From a checkpoint of a small mixture-of-experts model trained on Wikipedia.
Size: 9 layers, width 224, vocabulary 18464, 25M parameters.
Experts: 12 experts in each of 9 layers, a sigmoid router.
Training: a variant of Adam for the experts, 370M tokens, 5646 steps.
Below are experts of layer 2 (counted from 0) of a mixture-of-experts language model. Rows are named router (the router's row for the expert), gate (a neuron's input weights, with its number), up (a neuron's input weights, with its number) and show model dimensions 112-223. Each number is 128 + 24 x the weight over its row's rms, rounded and kept within 0 to 255. Numbers have three digits each.
Before each expert's rows: "gets" lists some tokens that make up at least twice as much of what it gets as of all text. This comes from a sample of Wikipedia text that the model never trained on. Tokens count by the router's weight.

# expert 10
gets: " |", "-", " on", ")", ";", "\""
router:138201138130143080121177098090107107104127131164125128092099157184091081147124136138151110142129118130124139142100140123158131138120133141133158147168151179120130127108149136102100122128147147181113096174151111106133168134087106104128122159131142082152118110129133138115098165132177152105063117159181125128139169153140138143090096148088
gate0:119120178114097136117166158144149080126137172142158160121058125160138143131171135112149134139130132163146136126083126132134115133168127127155141128149095126136100115069121108158125121114148119166103113135114136106154173145144139149123165086125121140143124143140113075140134125135151102125155154174110117090136131148118122144159120094152
up0:150136115164149116143122117131115174117142190119098145123150106133159146103128140141127125152134143118119168091136145146159159144094131151102145170121130123125146125169082124108126157131102159158107118162156153112088123135121158148078112130174128132093121106095143127154127123116151110169100127088174163108118130130135180104097125129101
gate1:120151097099139153076134108122159151104099132163180164156135152197135095165144132138104072104148167097151124143120140092146129130099141128127140124167149157106155124115102125136112133139161171135134130136141129112132171125119097122127160170112091122147151140136121125123086120148163107137144140145105142138165114134127094138106103152118
up1:114107156133168100186140153145099124147113127097100119093121149108162154066124133108117159164093115129102102115146134142107162152132112114144165124109094074161123142150159195175166142122122127106109139094099133205109082124129125109169121119137134130121135147099113119115175111154139114122107143127095092135131128131101087106147091145157
gate2:087127095125106119112137106100170122135111110138112130149163069122177125169181129133143110131088138154125136141133126123190116102137095136144138066115119090142158152155120097122139132131194135129113097170107145160100119132125139128108116139150142126125149144136147113105112162123125127147172104137152117133122157113115109114120158095141
up2:154094120151151103122109186141106159157151125092127154136122109089141083121068115100104133120158120138109136138110134125120145147130153117147084145156134144108066122115099178100135165135158131130128127065121110108103130089102095173135159131140171141126114131105141139135166093137097142135138130162106178138117159190156131096076105117127
gate3:142109149160166084170174152101143135109177155126095136175113138174091116115113093095142140089125113124087119129105141135166149118163105144123183147143117154163101137141145155141130147111140163154116158161094143128141128105099112137153161106118127130117107110120108166101089157168120121106151156108117123082141081097115142113120088137134
up3:119104131094126142130113080146128139172098136109130094091174085077174133119160124161099114174141138138118108140144129099110100120101121138112134109133140105089143114130127132130136138138148104106162129105132119147093118165135152106121119169153101151142157137146139125156160120060124137107087093131145149160107168168140123132092139140138
gate4:114112113115158109124147120088121076079131153148119108161148101154097108151117111162157160113080129122107118118108145142136122113122126126149168115121142156111121116115141145152135192129137163121079117139153163141117156109130165061123124148124131126153147088167152115108149158086128138109096100148174170127124112141110132101125085127118
up4:114119162116144124134127128129145184139107107122139108097090131156106133123141114137116142113094104142128127115148130140152155153112127133130100183117122124145133120161158108186107087138050160105147144153196129124116103120118135114117086133130145118104131165104108124138128119124149165126121097098148103080120116135171122143098157114119
gate5:114125119112124056131139119143117166135123114136149161156083168097164155117142128132115146123101099129116117137154142106106148119146102139110150105159090140121158148057141138163131125091140129141164106081109105129146138182145182137131113065111117130132089185167146139118075142157137116160118123149147119106111072160104170128111122094154
up5:110126142078153167138107148121145132126134148118111162111104142095139093088150154126161139115122132160098119141167156130110102150109152156161155128103114124118126115188088126163164144119119103145091110111148142131106131155065112131118140154110087129153081128140119101096098149152143107108073172118150134161113170124129129097107157106115
gate6:142130094106132096094123138143130132125114138126118155151127126100098117139133139161136121125124148136119117126142112120149137094139117103121093123103129096110087139145123115174129096116066163180129085189144093127095141158204150137138111146118170109100118150098130163125101125098096130147120153125169105123098114182138193135156101122136
up6:149144100135137132111157126104149099094128156107145103140141139191110158139137147079157130154167148129088118124107146132098130123109154122113132157130128203120109130126159085102142098102134110123088159170130124123162124118098081125128101153107127121160143131157143139139134129138165166095129120145129125140145147098141155087131123158111
gate7:165133157139073126085152101155115125140124123109147115134145160145133115131114099117136172164125136119137152144156154125106146143082139139149125163127092174107181157130128165113108081114189124156112142091159094117137140137131133138096120089127127107121097093160124116108145143180140099126099151103128099118093124156131150196121141125175
up7:088117137153153119128126149151133152086112166129088137115112147107140138100148141125111087095104110108109110113136130140086157107120150137103165121119135085188148137138114134147145104137121189145126111099111072146134167119125183109169145099135081154127108104120142137171094134153137137124131127107113143166149125141103098160157123111098
gate8:086166126137160137150148123084092117155132144155143093095105111153122107186090100114124076160093121113081145123088154123105134107138125118148132132154142095178096128081120128118110111114130140131091102120133062094095149129091173133153141184123115124110112115125136110154111094126147159118114138154143128124127184129141116124112119084099
up8:079187147198110122142147109124061135179126146168120133161092116193112104126118116109105115121096111105103146133114131137100183120122138136116121154196165120116156116099126167102147097144126093138141145147137132107133118135105153098105174161154126085130119114122132162144100142111134157130116142132119135137119149142112180128116108140118
gate9:157113127118145158135147098083132078140137118097162131113176122086163106172131142123141074147094156131084177154130110154142129119132139137136175101171175140108175139109075152135129166135145128092106103135092125145119110143147119118152155165089124126140152108155140128135175156157160139142081089104151139127155172098150136151084127116142
up9:159116125147171141134156135092134086117136142134138139107159093087160128142138150138140124136107131124072117142120151117155115134133127147097176144102181149111134148131110118137133118108166151099109097131110138121135101121130147098135161174105120133149138134145132118123142124109142156118098069091139181147152152096141112164103146071147
gate10:122162158096106122130144149117133158133092112150127127134111188162161151118113131114120139087120138126140165169098150117190139125104151101117184085134114185125100146072096170135128121112096171166098083134130116141132149134109100136196111151127128136122102122119158194125133130155157124124117126102117104125095149111108120161110123146094
up10:125079087133150145131148131136183122166122172119126098149146090113083117119168112102130120150156098114103089090180143131100103143106115131126121196145120062125157164189155120120150132109143144130153117124104148162132139117104115118115129130128121120127143113099066128115122144088131084144106173143146118129107125109104136115183158075161
gate11:114162153117106138133148132129139099111139157107118095116107172100124141129201125141144149176120091146115131108140119141097111166114171137137156129110109115102163133167074101109119084116163123190144077162091125144113140143102133137104128144103144089126086117146164115118119160125147132140123133114177122091122124107130162097096093106102
up11:165146121131107144128148110130058120147150135154124095113124171151132081101111170132104153113119133089116151126117130120098146147126177156180146089160200104128084133128105138118111106151134125167157105114173143132127147117160141177086149093118128116170091129145130147163133133106139114130163146142129105132120137149128154108128111099081
gate12:136081105115106125127130129118113156119112125135158124117105142220095092108122128134137118127202135121117138138123122128168148102127121111159132168130161165083107149093134125152107112086120152133110130089138139117158145117112108148144202192149155146167168148111127135116149127094132156131147140153146127122105157122140116146158115115085
up12:113121142138085143093155155102127139127156116131140126109124186170088128128125123175154149133187156156145122148111106098148148103151105097158138110116160142133095111075117111100113099119071141158104121123135119093152135117114112139119160117128107126159177146135137117131067144111158140144121153154166149100171143132131128149138126110133
gate13:164136098121140149107110100199149147113170164146120130126135139115171154061119107130124150115118143125124116153108120139112140157123101116155117131146125169136121125147142076166156116128136162117121130125152124155148149154104096148108085157146118118059122109152156110120141142157159119160158118116128161115143123154112140139174132143121
up13:142158141113136100138122149128104130158102089100123134135164112108097151139163131161147102122144101112113109068116161127153119120112152090117106092109142128158130128134094142131108151146160089113145105130108129107099135127133186141112154135123191133132087170139126116136117153095127132116138148126142080153131173123144122163114119096101
gate14:149130099137134128159141139139115132144150164110146126150099114098166173112157170117116091142150099134143135128153130136153106149130108139129165116180158120123131127191130150101088170128116110144137104127102101142117135169146120124138129118119151146150163117102147136111103130091138134136096092111131099185181131183147122119135165140157
up14:145117104118103120139124150160109136119168081153137151126127126145149080147147094111153124133160124166086116138121121145108113117115122152126141121134110119144125097186154137093121156149122174085135133199118116126124153106148099115128071081119095105133134100120153124117156152136153133107118137136136134127098155113159158117112128146132
gate15:111113122140104108093116126106113141198093132140143152111127142135120105139132147129106130156120154118088112124107140134099141130116122112092127133179154149084154135106095147116131136112149142110161146105099149128154102121113170087123102077112145129100136119095141108141070132141127170088124104126143121132138146103128091100100134140136
up15:128132091161095143111105111125151127102137119150154135136113101117186126146155148130123124138135114141162107147136135144111148172118122140162089171121147090133138142113100121206129157208116133158144105133098093126106151134128115114135125122150123154080110136129135093148147114151100088101133155162137117076088128165137088138136125134115
gate16:138129098124139111122140133125117142173124128140150150100130146118146108125087152132135056151126135141173066161113145149120143143108145159146157114162169135167162134177105110105136124121114142148139143104065155100149159145110097160136121162102114092150108118119089142132135172125111154119107088125133124115132114146101108099098146127109
up16:152119106121134078101126133134124140167118111156155155126133092102125115123098141124138080162137142135150100127100118168146127117123127146124124097143175139139160130139125114107134134114111151153147137109091140099155160130157108143147109135113136125167110099117116134127143161139104160114113084122140141133128113157122102100090115133130
gate17:114152149117138143147135137139139110079109168118184165097135135184117164111118125158070130121133133121159114112136123114141096122126117093113113147150157142137170128119134129162147088124119098133110160171148122144127121113091118140129149094142129130087117160161125151145133126114171091138093120128142091160144096167119130134147145131137
up17:123144137112151084152125116098140141147143122145142145154142140116182114127124154104137127118139151120128130157084130087157093088118127179108133093150152139107116134133095125087189197129119144128105102157127131104142137137133123131161120116174077134148103091171147151142128088124103107130151088109117146141159178109115089111112140119110
gate18:148128161126136138123153115101141121125161076096127127118175113141107118092141057135140127113131093136117143146117133153139132156111137110119130115118131136132129137112148135096093121151149182137133131136142128087104178113105123141100134075087117093130169112100113108138155145142101188110119148125146124110135120064153045136106139138120
up18:137152097136116123115124120116119075112112110120146106122099138150169090171152200135150121127123142122138119106123092108139103119113076171126133148084105123152168124157122108172159133088115100130129116131143126123154149114154176077134102140099116174116142131125143103194120135107161129105124115100104154125166150151087155129159122111173
gate19:135142178141130107139160090095119189101141130151129080133069130169116097192102109123119099095128108130110106145140163131096137133154142145104117134121142129154137136133137106176147157126110143146139118180129172124142120114115153135105117129158137123149154116130103128130134144135164136103114132151185143124094108132104157113131103157097
up19:104135165157143136127125137106115141094140138163118093145089112152131122143148094139176115151130138135111092104110139129089133111167091174102096114078133149144167103144139062123138120101097158131138162212101165124137130129141176071084142124147092123169157129174144131124099149102117130119119120128179150120133113107108170143141093111119
gate20:166115096154133118145123156134118093127161121117117187123148088104099120136125144108153099114131145117127118140158148108144119135137121143149158155165105126134155141119081126115153124109120117158090156132124108133087098118134139076088117141147178121114161093119124177137150144185105124120146126073141136137112166096132142150099124156142
up20:094123144126114129107138102124102125134090178122125080136129116175117190141129098149129148144130119165097112119118136158094108133136124087156124167073109149173132141116125122135128137140180122087132130114141102101155158135098142179144153115089109142125087117127102118163134098107138122152125155137131152095145119101140111142154133126137
gate21:150122108127093110100135137125106165144132104137118138120073103110126109148093106135157108146129136132126144148106104144142159176094133132131126129132139162118158140110172149081125165161154127152160102138087124126099126108127087130122119171130150158162121141122109125130117100145123129132089125140212193156111135117133149128113129111142
up21:100141161114131161154136104141128101134116140108132108143147144118124125081160168114115167124120126118122150113117154111157115099143116154143153141129118098152085121161116119189141092094104137119103097112164117170136119136149157135150137096116106104118128103118121164104109122093107162133158146120063081079161156129130120085140137119108
gate22:106108164131169126143151122117102133080134159141081124114066138131122098161110196071153152139159111123103135102131132134090100132139166128114162177136124133132128130165144119116144117148158140145144108106067104126132124127091165119129107124152124090133133089147159144124114121126125109092084188137112190161157147136133107149152130116079
up22:121146147080129137142118161119138140161149153098116156100116125131093096125100113096112079112163169167115164148072152142162135139151112111136179134142127165136092107153102165150142158146121106102108144107131113119110110125135089172187162139152128098120132143146118117111142133142124171130135133110130143175164132118155129095095162095130
gate23:138105115106158117109146082094080122161091156127106111135139155086125123162124177142132105137140109129146146161147124104113083148100151114128126090155100111118139138167105164112136144106124111104157117104123135124145101171138113146112119166110111136174083060106102101132114129164193135144126155150190113152119163132125145118123183107127
up23:143130100086141106155192117116118113163089144124091105120133135130147156129125113146152117133130114134152148154123151140122134112123122147144128169107127118128120132113106131120152105100124079102152144135143124101134102157108137132096121127102082092126074127129099119116143145111193105172109094122188088131151138132142153153142110072124
gate24:093151157148151122111148113120098144121146142153088131113091174151118070125141123146111113091082117117130162111133132107132137141135118167135109162148130114091120136127088104107114127147179162106169112130152125135090110115106152142130092125098114100160139144140140146121058148140106166117151138097145116118115109181118125112097131122102
up24:105095137109164124147137139108102100106088133137143142116116213115111156170094156148139101116145152167109156149151131141091129094139098150093109125105121135143111115139148132087130100171136119106138174122119110139123123121130135102138155153143151101115109138129141125139142129126137152073132160147128144121127165087119136111190088103122
gate25:151120140113161134122128153094144141157134103113128149139115128109146099159071133106160119124090146146139106144096116128147145144115088139163151104107106130123141158113109089066108099121152171131111113165125128115085180099083151126143094164168140100144133077103088136085115103170159128147129160158127112122067136165127129132119137120148
up25:099148175153089182118140138162164138107100172135113116144099141121079122148146122144158188165109131132150193068126118129093160158152144111121133154085116110144147106144146105114110100123136134100103084131136117126114139126153151140083144116130135127118099157106160087127126103107095109130139135138125131156134142105155124089188136128090
gate26:117121119171096126125166128152105129165173114147104113140155095151152113168135147146132113125113184142114155084117135120135138121143097122152126104124113110143076134064097132113117164133098130108142148119097118123158117152138152100140144109130142138096122130180107114151103141101108111151162132106158149125150157152152108149134100128171
up26:113143124172131155138156160154135125158165166106125119146136092162067129131148098107146149145095125130121138087103119118144147085154099129171135155124125141146114134092114127092108173142111167137144133120108109130166111133156136094153130084124117122115160133169120101150122148104083120140163123118161127137109150149117102150161135128137
gate27:119089129096108063156142156154128135095125120178128102079101127164122150115134162177144117127118156137145146130113110121136105117137153120153122146094128136101174155132080104141097125092129143155114129131138121105134174085192142090107095156136123131112156151111164160132194138135141091154121098113130134131101103107122120143144104141115
up27:106123089124136168142104143151103129063151147103124106127092147138120177094148112141101150111168119142152126132169136128107140120164102061157142135103115080103113125093090098146112105162066105156093118127151137122120135130159133134118161124089130111122113160081110111100135142106126108160125149154124108131154087119098128134197115109112
gate28:151126160116123151131111114097125132141122144088153106110146164155129102132107120109103106121154090108155134148101135097140112128121115163121152083201174163118124115087097147176107123117124162139079122104139143105154146143119054125136159180126141127168134146110114105113133126116147157160096068159105088090094117156120152116107131127126
up28:109107107163111095124148139168123156119130133164130115133118121132142139117134122158157148159098163121092142125137127132148169139135101110142144196106102074118128135143169102090150146108122104115158134143128128165100092140124163134148113095147139119060149085148130146176122132156108077125185145112133144163154098112112124102148136129140
gate29:124147119161104094112156100131155121138121122083161142156107126158165117108140093106132103131161136125145125125128094127102134130100084127123129145129155118119165109114137153094136072162122111153112125158130135113158135137154145125129127200117148141098093147163112166130201139155121131129118129102158144116124138169126157068161092137131
up29:163130130121124128096149139085102112123109128074141157103132105118134088113111121133151070134146164155128141130117094134137117142111105134131136140131132142110107161086096156146129130122151105122150108142115094096153112156154116099142202150139129171159120115178120103129188120151118149136089116093148110153119144178130159160140135131130
gate30:118147113185147154160152161119115084116165122179102139114137137136111153149123115104155090165129127125133094151100102129131171113154118131140144145135135116163137159140142154135118115145136170162071124147122107123121123111103140096098147114135133102127153111156128155090096160118126120150125103120140106136154148152124126160159104134147
up30:103145087140150144119137132100148113102139141204115129152123168105162129136076137119157085152130153147099142155111137115128155076133148133143106153136129138193121161138140148123117137110124151157106136125089155111121117137124155133141126134145149101095083095141118168106101130129149104157107157109125164162156153137142132126161105131097
gate31:138148149072125116128162095130135124134132098118151112102148145165151101122156152133126112131145144130121177162158150120156120158081122162164165126118117156113148135169110146132117097152163125153110120140119151141121148123097083165129128170102142095177097109130095125108154141124196123146129124153121135125117111182093153141083136132100
up31:125115113169145152124162148095150128134094173146131156176124130102123153130128103167153111134082101144122096135117122128099105094148106086090123138131096084131110138120134120133163163110121122078130149125146101114104102136154183111128119089143108159111137157124168143115097108127080122115091182111159120117117180056123111128159124116158
gate32:173178169155129140168171112127099114161107144103124147085129127136109113155174152137104114113108087137150131122117127139134148150141099096094165163186102092108134127147129126163122091141162092143149156150127102140121134146114132130144148113172100079144154143122115104164102126091141129097154120099118097104114150113127127171132160131134
up32:151178125162127119160133124161140100103151145149148090111156147157115121136116105118124129112144094138131138154125144133150181124124105082138131163214118144156117105136145157120124147165129110168114148146123113131114144158142113120134155085114141092130158138134102146153111130124169129130115092096118074135145127132105104207125166148162
gate33:170124130117132098147155129135138127191099113128139115119137118144130109152105101127089084125143123104095150119128164094099117155141138166102166146092136130107160139153114165108127121109119120144142119097102163130115124110131123103138073123162149125122143111116121117114120134103081141149148136087138147157082111153114100107135118152138
up33:156091114120113057165115133135126136147108107131145168105157086169135119181122072159121098144149107132111149125146154128142129116137125141118129157119150124100175140151112166140107141092158124130152124115128177103112146091098151082118072105171144095133153137124146115146105143117087167138136127125149156111101123170154085139114126175159
gate34:136141116155102131089136109126100127149143169100130137156208162126109119151125119078097141155081170161094163125098123100120147090130096110135103096156057116137105132132148123117150147142135139093092159121153145135118115120164133129143099104126140125119148182143089116134168136140103148165111167120107100120087147149115146108141158159129
up34:111143101154118090134121118134137186141103081159124105117134089101135121094151166143108165103113132106119143133164112134090178131113147147089170108151138145126139146164144138138156120073126161143153125118095125122159111113121127161157157133127104114134120144111146161120074152141078115093166103122124145152135130096123128147121060116153
gate35:145137105140119121088158117162139119125120150148189139123152115143120158148175149115125109129171184142157116148124129140107121085126125102084144119131117128080099128167145090121099120116105142131116100170195118093125091140142121151116129166116127102137120118125140113134078122126141173107143102113184126091129123126136152113130141119141
up35:151151144109085154136093158083137150140133135068132140167130139158127125107111133146116131105149089126130146126101130126127153163145138140144122099122147134149130124121126183149145116154132120146114113083096168131154153136138085117108124109181142144106139180126142128108149122133119147163149146146051121180124123181122115151107128158137
gate36:083197109126143125106161153100099097132146107165132119127133142079146096144133095148119104152125141135095127136136141125140162098123113110123152096102103135139121120138132097086131116099104116091115128135128096153160148132104126114151129122126091123099126106163152116092114153106131131136108155104145125151155173054096151127109112144144
up36:137113134113181201109139143155099104145117136144126149076071158099140131154108203118103142129116108114155106107093153154071126115131144139105121138135114081111100125147199167129088122115114130128123085137133125110098134115141137126113099147136150109118175131163123158167107126130121135090154081163129140165129113143119112136164156158157
gate37:144136159115159148113148133109084122137140171132123119142168143140101097186144108138123099103152101129127176155061098116128109138093125103121138154129148176143157146118169126092134109131118137132105129127117126121156124144111110112117144121143160138109130127162143139142085153125134186122089104098152141116134162112149126123129086136090
up37:125147104133137129092132129152102167098120165131138108151138164167100095151128086143135069100167139101184144118134100092090147183102106142152137137188113110100138115158167164149134083137118140146112138144137148134135127126176100117095162126135128152125123137159058144121120133119134116152153150133103075103132123140080125156156131137109
gate38:184188133142111124133164106105146121132168120155164087084102157147086081130127122130113087088128132153125132147126135162071127141159095131126156147149133125147111137146137129125162112158138134124156163146146119106137132129120103148090128148112103106149119134111121103121129156132170136148084132160170104204115123159134180106128116102094
up38:066095085120101142129107114172104129117153106077118159159100145085159115102105135116143158150134139115128145164128104106169131091120144148154123150143131105115161122116139114143112129073134157156135100115136117115097093112129122114151080116159114162154129099111158128129095132182111158097114111104098107050125137102128118089091119172136
gate39:158144122130119131136114142070149158096118115145143132130155117142086091159156108087132113114176109151114105157128136129139124126172133107094153124126129141133080110128147077158134133113072128125143125197115154128115137094093110119126092112095141163159128089123117165096117148141144156111135136155126096172118121120119110139096116095135
up39:162125138138143142120093151150126133138127109119116156118104170124165143071107151119130076101140122088150152146112104102163122125133130131116116175151123141127107124131133162163150122115140168112107147072131130107116099120133109095148111102133131155081161109101127161156135096129112112119137174160124149110138096108160142115162145152138
gate40:125103124141176114107131102079152132127119160150105085097143155162159125184111127131147066098100134119140107100102138112109109160089099120113112129142140143120155132161112120076159147151118151141115120093132158118144159129120171123120089120152167134167156099121158093147125146110152146109113100115159122124105130114141119097097094118107
up40:140125118210147133097128085106103088156142139096120100106116123116170139169100092146130134132115173125117163147135141133132160141109086172106115125117155086103168129114107112102123113153125122125134155136131155086138162146087120130126131134136129138135128086161125149173090103155155144135133084122169149139129108150096143115134135128146
gate41:131154138083118086128112115114112099132120136144160174134120112093159113142155164105126134117145088169124155158116129141157135097120171121112127108117139129139143103126144147189126129153148159139116120168107125116138124149136123204132118177124162114146116132138144150122127134138143182124118078116155143131158164146116137102082153171104
up41:119147130190110155100104103140168180149130113130156154089121160157085135131145104142115159097136085116164103130115125155152156165120109121127099138174125166121121125128098127129131114161111137109124071130145105062128171145143136117153162139118115138127161123101130131159145136103121097142144125103128135091151088146131141139157093092188
gate42:100139105145159125147165173060148139113138181184120138135147122136126131125148062152152102145108105136122185116136140128152089134160126146118116164099169132122063136111153122154148104136109103083116110114095164147089121111077168142156111178114150129134149120120088113116125115120145120158131114119139164138154143129122151113110090151116
up42:148112159098113141137110093147102156145118077099171133129123158100155101149090171144081157113143150142147125137127107107122170108099086105093127102147066110143152135151091169110130124133138134152153154128138116121146111167157119147108112058147123133094120163096140161130123130119110104118131156101122081134144105147125127152124175123121
gate43:107158134103163104125125140093092140127122111161143146103133151177164121110112150084119093144121162138107150150112156106153112143138167127155123136150117174125172118149101135104127114171146162139159139167159114125161151144122114108119103161108164109153060129120141110116139118125137143110087124120176130133120154121149150130134103172114
up43:144091102138127119142116142132126148112113155104110096125135144183121117121155079116133173115171105107125125133129120131164160169097114114152121158172088133120118168117145140154140133128135109137152186096147084123115110125154122118164176104113093160117134136134121176166152139152155145146132146119113116138129107148093121143092143145147
gate44:103111109103144116157132101132144109083109161080163152114116102136130142128121146156160090141066126125141097122120126127153120117135098112150140146122106125115127128115132158134108112081134078135121160140180154131112151145099134078121129138160132136114160121095155151160121131138144127114129136125092124146160143171130098116115098114159
up44:083120126144072122158116151137165103116136192139125098104069131109162096114113101150131130160095123142138159096138138120108142140124152122130137135065100072162117138132095105143098140100098106109070077134107123105121126151148153104135138118128157100148058096129150108124111129107171090113126114122110140124120174136153105138155113142104
gate45:113118115138135079145150168099140128149084154188140137155113101137103056134114135120115116154152121154124107120128143101157156150121106152139139146122130132120080125154187132147126174079102122105136108134140112143130115168148146111139147135140125139155132180143133134123131144153120131129151110131136163165138143176127066138141098125139
up45:150117078129090161129134086167133108149155068111160146132122153149154170145074117114105117088133142098170128148120146150070121119103131105119140107132092119158136143125081139146139115172126099158128162119096146118141146093139099128111119095125110140111100119119119138113134101156137117152110127108107103123097093139098169152104142148190
gate46:109104099122137134130141160069109143068112141129144143142082142130112104133117112121147136120133138131136135121123122117159118127121123184149107164158151123085111131098128133071091173127116129118099095106134122116144123175102133109168134149137113150144132113142102141123180132131133110101151091115205132133115164186145138136138114113113
up46:153116179099130170092104075149099100156107134108146136137154121128160163115082177152090156124161114121136142158142137127124145152079123083122078158185110112102163137134096167139113114134147095120154156076098114131108123133099149145117124063127173141121093159123116129112124069162124141178163141115124134099111093125126146157153143149101
gate47:124143135143128113130153184073104098147128160143166091103111143141101082167129142131130140142121169125123149099110134122075145170161107139096136099110148161131138121096117098141086117120158148128104137105149124101130157081095141085114125163093110087138120078141159112123115169143105156087113078149137144157131137144109109106114073093126
up47:137093155135176115128114166122140145090138100090155161143138135137126088105146127130156159120177099112106125189130122141163104116122127168156107105157112106116130150132111095116099101139115118089125124159191123147104129151114124152136103133117132154108090119123117122131152139138144097109129154099171063111127117114137129159122101129175
gate48:143101099139133120135149111135138152172095074137155128131096127141115108152140141127135089156126114151179134103121137139099107136148095138112151116103116129114127152105126120085140130107169134143150122132145174159108104089140119118064116129115123107098112173108145099162083120135057102105124126124161158169149091127146137108137104107112
up48:139140163128098161108113179118141093130148161114119084107151098138132141160103121118113105118109126103124129141121125124120100124122162126162120120125159158149164104159153134122138105178094133138093119140074127145107149113147148101125116134170135172145125104153122157084162123077191119140115090153140102117129138148120108136159155142128
gate49:134148121150130130171148128129144112107091133119144124134121131133145116098153177136155108134150108103140100166133132127121119138127116210124148135150114152082171125142130149122121100091146136129141121142135139111140158175102128107137132134173141117116183093114160110116150165119136119127127111110131096110158140110124153203082087076114
up49:116099129112105128120101129134145131081112127130142132119117181087126167108148115148143169129115167146096103081110111120093124133127120112140134163099135133120115150133132138114172086188108122112121117149086103139101140108175132172126165141084126072115112129151175107097144129118091100099163131149110095086137160125128106110172127125127
gate50:118192151154129102129149131105162108112091109163107115110118118142118112139135102142146159176144114122142070102113113121163133138135128134111143152091146114155115145119131108099119122112135147138131109163125143117149112121125144069106102148102126107161105087119135095100078152134133091141137125135126102179130155097132139091103102112067
up50:114118113149157140144124120153152108127130127095118120137100090104141167143163139133174097140120148131095156087115126144062120118096110147142126132088120116152168139173132136120188146091127122088131124097146114143097140143099150131115119136117120105073187117132142170181153111119131150142113131086129160083153109111123125151148103089142
gate51:122118114121121165116121100102130108101105105132150147088155113124142115161092100074121180129133146119126137151098155135183118142131141130119128134149154132124142123109172146075119133129161156143135172142125138138134176139118096129125135124156179153159101134149110153143146143153084155111108114100101142166141139131141089107108110135097
up51:091127132089082161121139087110105173150099117108125097138147115128131121100121168069148170122089162097100124116124127125122142128098165108107112125128149114071137140081143136089138181146126110187108082139121125136134111105077148119106113167130091120178136132118116126133114119112130126113109177103157165128114103116123173126106105149141
gate52:125118113206153147110163150149044122179170117130155114121143147149122128115175139082147105137153136091160128118107132107131149149106131100122159139132128110101116135133123134127091106100144123135131129112141150090090101117123146126098123132140161169110135100160114111123114109136144137160148126131158155127116163127138116092154176133117
up52:120149147134127141111133128181125142122122108132114161120129122153138145142110126129127127113105150108103185157175129123089143107132112130130100091110079087106098130140135141152156155128130101104148120093131150135143133142141141143156124050086084097154129190137145109148111123142129124123158109121132097103115119117108129112170130118128
gate53:131152158146122105114156111134138189126148127163163128119141108107090098132115112123083132125136096115132142110109145148101149173164130136123139157120103131141159142116071152127118138132131081127152137141136062140060123117108086160143136070136133136075082114110153143109152139169099089108139169110130115158102158117141118134071092132173
up53:159105160128121090120133160163106164121148106125158103112140091118133087072145124139113126140104106092118104109085160149121144151162138136142103149110135108141119123084159119164102119112118100174151098116100094131128144165128092173133157106140120124092111140133132134118076125162128134128140168126102066159128090120105099132068107130088
gate54:137149113118171149112108086111108142163163129082147127079198074125137140120150137122120137182117077103123121136111145161134119118100160147116148101124140180117150117110158113150143137123107156124112116116117155105135167082141146144170158151109129150112155106124094147130169132065131141142128116146122098132162175138106139132113177119156
up54:113081157167116137133148177132152140157135180106106140108133140120112180157119125138106092117144138117135155129130126148144126125129135089106173103081127117152096131093130136148101155089096130130098155122117115129137086124129122125177168167152184130122183099121119107114087136125116129131140094155092137130142119150121110107127127129125
gate55:146160101122140108108113157125170174107140109149148125095115145115109122137132129163114099141104112151107115167107108131125116099141163116131115138087090176176146111128175110132121095119102135145133109129094111154148096147087157111134133137143143112108124092126187148104132164107133154115086136109152158130149153115122172138121152123130
up55:135122191084128143136105128099141168125131102140104122152127147116153151177121121090125124110089105124134116134143106140156109096132155142160118139127102154175158107090137138132123160099066167098146100141092125161155105129111136098132122107144136093080121108130139141118176139139143125155121159153141159138137165160124139147109140152108
gate56:085178124110108095133132157121114118129109102105125160087118112122121154124119187149112156123105129112132148177127135139175153186127148150103161109142142147125117125107135147155173149150137126111129105111076090127130150164143113160156140134152114157123173145125121125182105117163128138135152105106108142141164150121135122107086127097125
up56:168104103188158131082098104108117148138102103132129130130164118136113113148148097113166115117129093135124153135143154158148120100125140131174109144105150090149145138067151138149143144086124126164144130092124134109133119129150135134098149139083130148106100087112123125116160102152117123143176082094137103126083125148099125145135089125128
gate57:156136130150144136087140142110138096098134150148162117092131148117139107152102144146086146117107123098087115137098121098151154192128140108075119123133136184160099127127148101113111122183097156119128131164157168146166140165083111144131161185139165104124157118160133103126092090096127122110123106143127114181154149133147106149106134164091
up57:110119117103106113154121065166118168181123099088124146154138118103108142123113111111128116107113140124172165152162152141098128082152098126132134118136120093122123139156099157144176139100171099108147119105114110119112100097147134133136107078088081176105093147138115182151113132142108153146140156094122157105088090113112156120126138104193
gate58:138159142121153169146127202141112118084101118153052135129109149130143072112108134126134129134093127108162087151122123118153096118122135141146162163120132157087092098097140125094123157141137128128102083152125124133149131139121142079126153132088129137131119111131134144096125114132110113125172134144151137137136144152096118150120101120121
up58:131141107105141130115134171083100120096142148131117096130126146119139110108124148110116136152128148128134097142100118136176067101114150167112170130081126157126112104122150111093141145156098133124105081136052101108147148131127143106185180143112171125121130097180139111134136127102126131132138120154163139170142166147096155134154148091139
gate59:117119133132080173127122122148150100157161122099158126123105153148159137174148146134142126098137135132137197157115175134129137118105134158117136169129110149164132133067160116149151126146141158135162152136109125113126143132128113113148118131139110154112132149119159126191132184113138148117118148117129118148152163123135105169132126153097
up59:106147171101129156142138139129135136107095118139154102093143110125158174144158143143123154147102142102132154149151157104124116152106123084120123122097089110142136135140135156153119081102103113111060125147164130170105112155156074141124093123113178114137132146132102078131144092136131080134122101170067135147096126129120133116155122154115
gate60:103143133131128114096147158091127118145092091132150106087137141158140087163132120134103136143153129131121116145113112104131107139165146151083150162125148169074131141122125141157089120097172120153163144116177134127125142136138128111146141154122114164131090152097110123125125139123133169104082135129182149161100151135131133125075106186082
up60:121154127158134182126109171122143158122111161108135117108060142150102104113125144157122137124109126133132128134143111145117155133139126135168138125112107163126155121168139119136105152124085123155118087168111110160143167101117100160134198110143090112119162126168128118122108146122159133130117120137137146091155143120164113105176116090126